{
  "d_model": 768,
  "n_experts": 16,
  "tie_embeddings": "early",
  "optimizer": "soap_variant",
  "lr": 0.00173,
  "beta2": 0.98,
  "seq_len": 1024
}
Below are experts of layer 6 (counted from 0) of a mixture-of-experts language model. Rows are named router (the router's row for the expert), down (a neuron's output weights, with its number) and show model dimensions 192-287. Each number is 200 + 20 x the weight over its row's rms, rounded and kept within 0 to 999.
After each expert's rows: a language model's description of what the expert responds to. This comes from a sample of Wikipedia text that the model never trained on.

# expert 14
router,217,226,196,211,175,205,214,195,204,200,200,184,195,219,160,196,205,216,196,155,198,215,209,186,197,190,207,193,168,195,225,212,199,189,195,207,242,217,209,185,189,197,223,189,197,237,193,179,214,232,183,236,207,211,191,181,178,210,176,216,208,196,188,140,164,183,223,219,171,214,242,194,197,226,209,173,217,213,176,200,171,234,177,197,194,169,199,217,189,182,215,192,213,201,180,213
down0,183,202,155,212,211,185,191,224,211,196,216,197,169,220,176,179,189,199,213,197,192,206,182,196,205,228,208,170,176,224,204,190,181,223,219,205,233,198,198,191,202,221,193,198,233,175,192,212,242,164,208,177,215,219,214,216,191,207,202,233,220,202,168,175,173,191,180,206,198,227,158,194,214,203,239,179,181,198,196,189,215,204,208,204,172,184,231,264,187,211,208,205,207,149,163,178
Pieces of Slavic, Baltic, Turkish and Romanian names with letters like č, ž, š, ić, ş, often in sports rosters.

# expert 11
router,220,183,218,185,230,175,189,198,180,192,174,206,249,220,174,216,186,169,261,194,215,217,177,189,236,245,146,207,201,188,204,205,201,191,184,197,206,187,229,197,179,219,200,225,197,198,168,214,174,216,211,189,218,205,214,190,215,194,189,186,158,210,204,227,227,226,185,174,202,195,181,215,205,191,193,203,168,218,196,221,255,198,198,186,196,209,184,211,220,199,179,167,169,189,197,181
down0,210,204,195,192,200,160,237,193,154,209,198,196,218,194,215,194,177,196,208,216,211,191,208,211,175,181,205,219,201,162,213,201,220,238,256,239,198,213,165,169,201,193,210,214,175,200,213,221,187,198,222,190,186,193,223,226,203,205,179,174,173,212,226,197,161,195,172,213,206,222,262,208,186,230,228,220,159,205,155,201,202,216,197,237,193,182,208,224,191,187,228,194,204,179,192,175
Forms of be and have and other main verbs right after a sentence's subject, such as was, are, to be, has been.

# expert 0
router,186,179,181,183,223,196,206,204,191,193,199,233,191,224,198,215,209,223,197,178,195,200,212,177,175,168,178,183,202,199,183,187,190,210,229,217,218,198,197,219,194,196,214,197,192,184,203,189,226,165,209,218,182,242,233,192,175,202,193,218,200,214,225,190,202,232,206,224,191,194,229,213,197,166,159,203,243,189,191,173,217,193,202,195,211,194,218,194,241,210,228,204,170,180,211,236
down0,205,174,254,211,231,202,214,217,238,178,192,180,224,196,202,212,185,208,216,179,199,208,198,233,191,177,219,187,210,165,223,155,225,210,211,228,220,203,194,242,203,216,181,240,210,192,218,187,184,213,205,208,242,206,165,178,230,197,212,210,153,222,207,198,185,190,173,168,208,210,206,203,183,196,214,183,217,198,192,179,212,182,218,199,202,222,218,202,177,222,210,211,200,192,171,201
Word pieces inside Indian and South Asian names and words, often in film cast lists, such as Chandr-ak-ant, Vijay-ak-umari, Bengali bytes.

# expert 2
router,206,201,223,225,221,221,210,179,207,186,163,151,205,198,224,203,213,204,237,220,177,158,215,168,195,180,139,195,202,209,190,197,216,195,214,194,195,208,232,213,173,191,222,186,200,220,221,197,169,210,180,195,196,197,194,173,238,215,205,205,188,183,203,216,244,230,201,201,216,230,183,214,222,213,216,171,189,183,212,200,181,192,174,207,194,224,189,184,198,200,205,231,185,211,211,213
down0,169,199,173,149,204,194,212,205,177,138,209,236,218,224,193,205,214,201,193,223,155,232,186,191,228,201,198,203,175,218,191,194,186,186,219,210,169,199,183,175,216,194,219,194,188,199,176,203,215,192,202,184,172,187,180,188,179,224,218,224,181,189,178,212,203,211,210,182,232,199,183,179,217,181,185,223,200,188,203,188,191,220,195,210,203,165,224,192,179,214,229,199,206,194,189,203
Verbs and word pieces in plot summaries and prose, plus following the, his or her, such as asks, tells, discouraged, to help.

# expert 10
router,195,217,210,201,211,180,197,203,195,190,201,226,224,193,201,180,214,213,191,231,210,194,219,227,200,209,179,169,216,218,209,198,195,213,217,193,179,222,183,173,221,215,182,186,196,157,233,212,196,200,210,182,240,187,171,217,214,196,227,201,166,207,207,199,202,215,174,193,225,228,185,199,212,187,174,181,225,198,186,195,190,194,253,227,231,192,200,218,203,179,176,198,225,229,186,211
down0,218,185,213,214,155,167,180,235,205,198,217,224,194,176,159,196,194,206,191,224,163,191,203,204,180,201,191,195,190,216,198,225,225,202,187,194,217,191,222,214,186,202,189,202,226,206,219,210,204,178,196,206,223,199,199,200,192,194,206,247,210,193,233,207,209,179,228,182,213,221,177,208,211,219,245,218,212,185,194,196,165,241,219,167,184,173,176,185,225,237,220,234,183,191,176,213
Occupation, instrument and role words after as, as a or a nationality in biographies and credits, such as guitar, deputy, organ-ist, vocals.

# expert 4
router,220,223,188,229,189,191,149,190,211,213,211,172,202,198,230,201,208,215,195,218,171,205,220,210,192,199,185,221,207,181,206,180,228,244,187,188,199,246,185,195,214,180,185,196,208,193,208,228,199,195,199,206,220,221,195,198,204,183,223,212,183,223,211,211,202,191,186,233,234,189,213,185,198,216,215,236,234,179,211,190,198,263,220,185,170,195,203,229,234,209,207,192,164,201,183,184
down0,243,203,203,244,195,194,219,198,241,164,214,196,230,224,213,207,186,198,211,210,200,212,193,204,196,184,197,189,213,165,199,184,227,227,203,211,165,213,214,200,208,174,175,223,207,199,202,221,190,208,222,210,216,174,209,192,219,183,223,222,209,238,180,219,217,213,196,229,190,202,192,194,212,219,240,242,200,212,194,169,184,208,194,184,222,178,184,202,225,183,196,222,202,187,180,197
Paragraph breaks, title = signs, lead sentences like is a or (born, and website domain endings such as .com and .org.

# expert 7
router,187,221,213,212,181,206,200,218,203,214,235,206,214,216,206,177,202,217,173,205,216,178,188,204,181,157,176,180,171,187,202,198,232,201,199,215,195,185,228,211,248,186,163,202,197,192,205,183,196,235,217,167,199,197,243,219,201,212,206,194,226,210,177,203,199,179,198,172,174,192,185,200,191,186,195,185,197,213,190,185,238,187,183,181,216,207,165,193,194,214,182,200,239,231,236,207
down0,194,175,215,235,171,215,183,187,215,185,228,212,172,207,175,189,197,217,206,180,205,193,192,211,186,207,210,220,212,215,197,199,194,209,198,237,231,190,153,162,194,167,179,234,196,209,204,199,211,235,198,216,184,194,167,194,208,195,168,190,178,169,198,234,210,188,200,238,202,191,196,190,222,216,186,173,214,183,192,177,232,200,225,238,230,209,211,198,202,200,221,213,181,229,191,199
Head nouns of leagues, tournaments, military units and institutions after the or of the, such as Championship, Cup, Squadron, National.

# expert 6
router,210,209,192,208,219,210,243,203,206,188,208,242,196,172,217,202,174,176,175,178,190,216,169,235,203,189,235,228,178,205,218,206,175,183,163,202,192,215,237,188,177,222,215,192,194,196,181,195,205,209,188,224,181,216,169,204,197,210,222,210,176,196,186,199,182,195,224,207,209,206,175,204,168,207,192,189,184,221,194,211,200,192,209,182,170,181,208,201,154,217,182,191,199,200,202,211
down6,214,185,237,191,237,228,192,227,193,188,199,186,217,204,213,191,246,200,196,182,192,191,194,172,222,190,200,175,192,191,199,171,196,222,180,205,221,173,193,176,200,176,182,203,195,181,177,162,199,211,181,207,218,204,203,206,195,179,201,191,221,195,182,178,216,201,223,194,187,184,160,193,202,196,214,182,204,196,199,203,192,180,223,189,219,184,165,219,197,205,240,171,212,203,242,189
Line breaks, pipes and dashes that start or separate table rows and bulleted list items, as in | Portugal, - Broad-winged hawk.

# expert 3
router,186,199,162,211,188,227,189,172,191,168,188,213,216,201,205,217,197,253,188,200,208,198,209,216,195,224,212,225,225,200,143,211,206,202,207,175,201,212,218,208,211,193,181,201,223,205,197,239,239,185,220,231,216,183,208,213,230,175,212,231,222,182,186,219,213,185,207,205,206,190,203,183,193,197,197,184,222,197,199,199,198,173,186,218,240,183,198,181,178,158,230,232,209,187,199,201
down0,229,205,250,227,218,167,195,195,237,174,159,202,195,206,174,166,213,198,208,223,169,193,169,204,190,211,202,208,199,184,188,190,156,186,227,219,195,187,222,237,185,184,211,190,190,212,230,223,200,213,221,217,220,172,185,190,217,183,201,198,214,202,236,215,192,162,219,181,168,185,193,190,205,212,171,204,233,194,249,218,188,210,192,220,204,213,191,206,226,195,167,207,226,196,214,201
Opening pieces of proper names, mostly places, plus name particles and at, such as de, La, Saint, Mont, St in Laurelvale.

# expert 15
router,179,201,227,191,163,198,173,198,210,193,190,189,188,195,176,185,214,199,178,213,191,191,197,176,209,180,210,207,187,193,206,164,201,188,192,233,168,198,210,202,220,197,184,228,207,222,207,191,206,180,215,192,185,171,214,229,186,196,218,226,234,206,240,155,202,215,218,185,201,177,183,199,203,221,214,212,186,170,159,206,194,195,203,193,179,242,189,211,216,188,228,206,227,192,202,206
down0,210,194,169,230,195,202,194,183,185,235,168,200,200,219,199,164,179,199,213,180,243,216,196,179,190,200,194,212,220,204,201,176,227,185,209,213,223,211,204,192,249,179,186,178,201,193,190,209,213,213,206,190,206,173,178,206,244,198,219,190,217,216,198,220,211,244,233,175,251,174,219,188,156,181,184,208,195,203,234,207,209,192,229,216,206,216,200,216,186,207,184,200,176,184,224,188
Uppercase letters and acronym pieces in abbreviations, country codes and titles, such as WBC, AO, IDN, SKM.

# expert 9
router,201,201,195,203,200,188,192,204,236,208,177,201,159,164,196,201,231,181,201,209,208,233,192,191,227,190,223,187,220,190,185,205,232,177,233,191,208,193,157,232,188,190,196,199,191,218,234,214,202,192,208,155,165,194,203,202,185,233,199,186,194,226,232,178,198,180,211,194,188,187,215,175,215,191,214,208,199,198,230,188,182,182,185,179,224,190,226,209,216,190,175,206,213,229,199,209
down0,194,237,235,181,193,179,211,177,229,164,205,254,211,162,217,218,219,178,189,213,201,222,181,183,207,206,205,201,212,187,229,196,222,236,210,213,192,202,203,158,163,182,166,160,250,201,185,176,197,229,218,181,185,214,217,227,231,217,213,189,188,206,195,231,200,214,218,239,239,191,202,166,232,176,186,193,203,207,213,226,192,230,157,186,196,192,182,209,180,222,178,198,185,187,186,181
Word-opening pieces starting with F, f, p or b, often in technical or software text, such as F in Funkydilla, f in fairies.

# expert 5
router,188,157,179,201,194,165,139,174,171,198,211,201,193,185,208,234,195,186,212,196,202,200,220,207,168,179,207,211,189,192,192,180,187,193,221,196,189,181,195,212,219,209,199,223,221,209,171,233,192,193,184,189,191,169,176,186,231,191,198,208,214,198,170,215,212,219,177,163,182,190,196,190,221,186,192,206,201,187,211,215,220,197,194,251,199,201,246,228,190,231,195,196,166,182,171,187
down0,203,209,177,198,206,192,202,215,177,206,208,233,216,198,204,190,233,191,198,186,173,211,195,170,246,205,190,173,192,211,227,188,234,216,200,198,188,224,147,188,215,189,197,222,210,218,201,195,214,200,172,152,208,239,199,167,199,184,220,208,205,196,210,174,202,199,170,202,182,213,216,221,188,203,174,213,228,190,202,160,207,214,189,169,205,226,186,244,210,159,196,179,214,215,203,185
First names and surname pieces of people, often in tables of guests or credits, such as John, David, Johnson, -ley, -son.

# expert 8
router,204,204,211,202,202,210,197,213,206,219,200,195,183,161,161,210,168,222,214,222,153,201,188,173,228,190,224,195,200,233,225,208,206,189,172,201,219,202,195,200,209,198,176,206,202,225,191,181,167,192,200,211,194,146,206,170,205,211,151,169,212,207,156,194,159,196,209,196,197,202,199,216,172,232,192,204,189,218,196,215,191,227,228,218,198,188,212,185,211,177,236,201,187,222,179,192
down0,200,166,229,182,191,173,195,217,200,234,227,184,170,202,232,150,192,208,221,226,172,168,231,190,192,227,231,164,212,257,198,197,188,208,214,213,173,207,198,201,183,222,148,218,177,211,181,206,174,172,226,222,220,186,202,202,181,163,219,210,230,186,196,208,214,161,202,185,208,205,186,202,188,231,237,193,194,188,194,186,210,195,164,205,154,178,195,224,279,188,170,189,204,196,229,241
Pieces of German, Scandinavian and Dutch names and words such as Sch-, -heim, von, Berlin, å, ø, plus some sentence periods.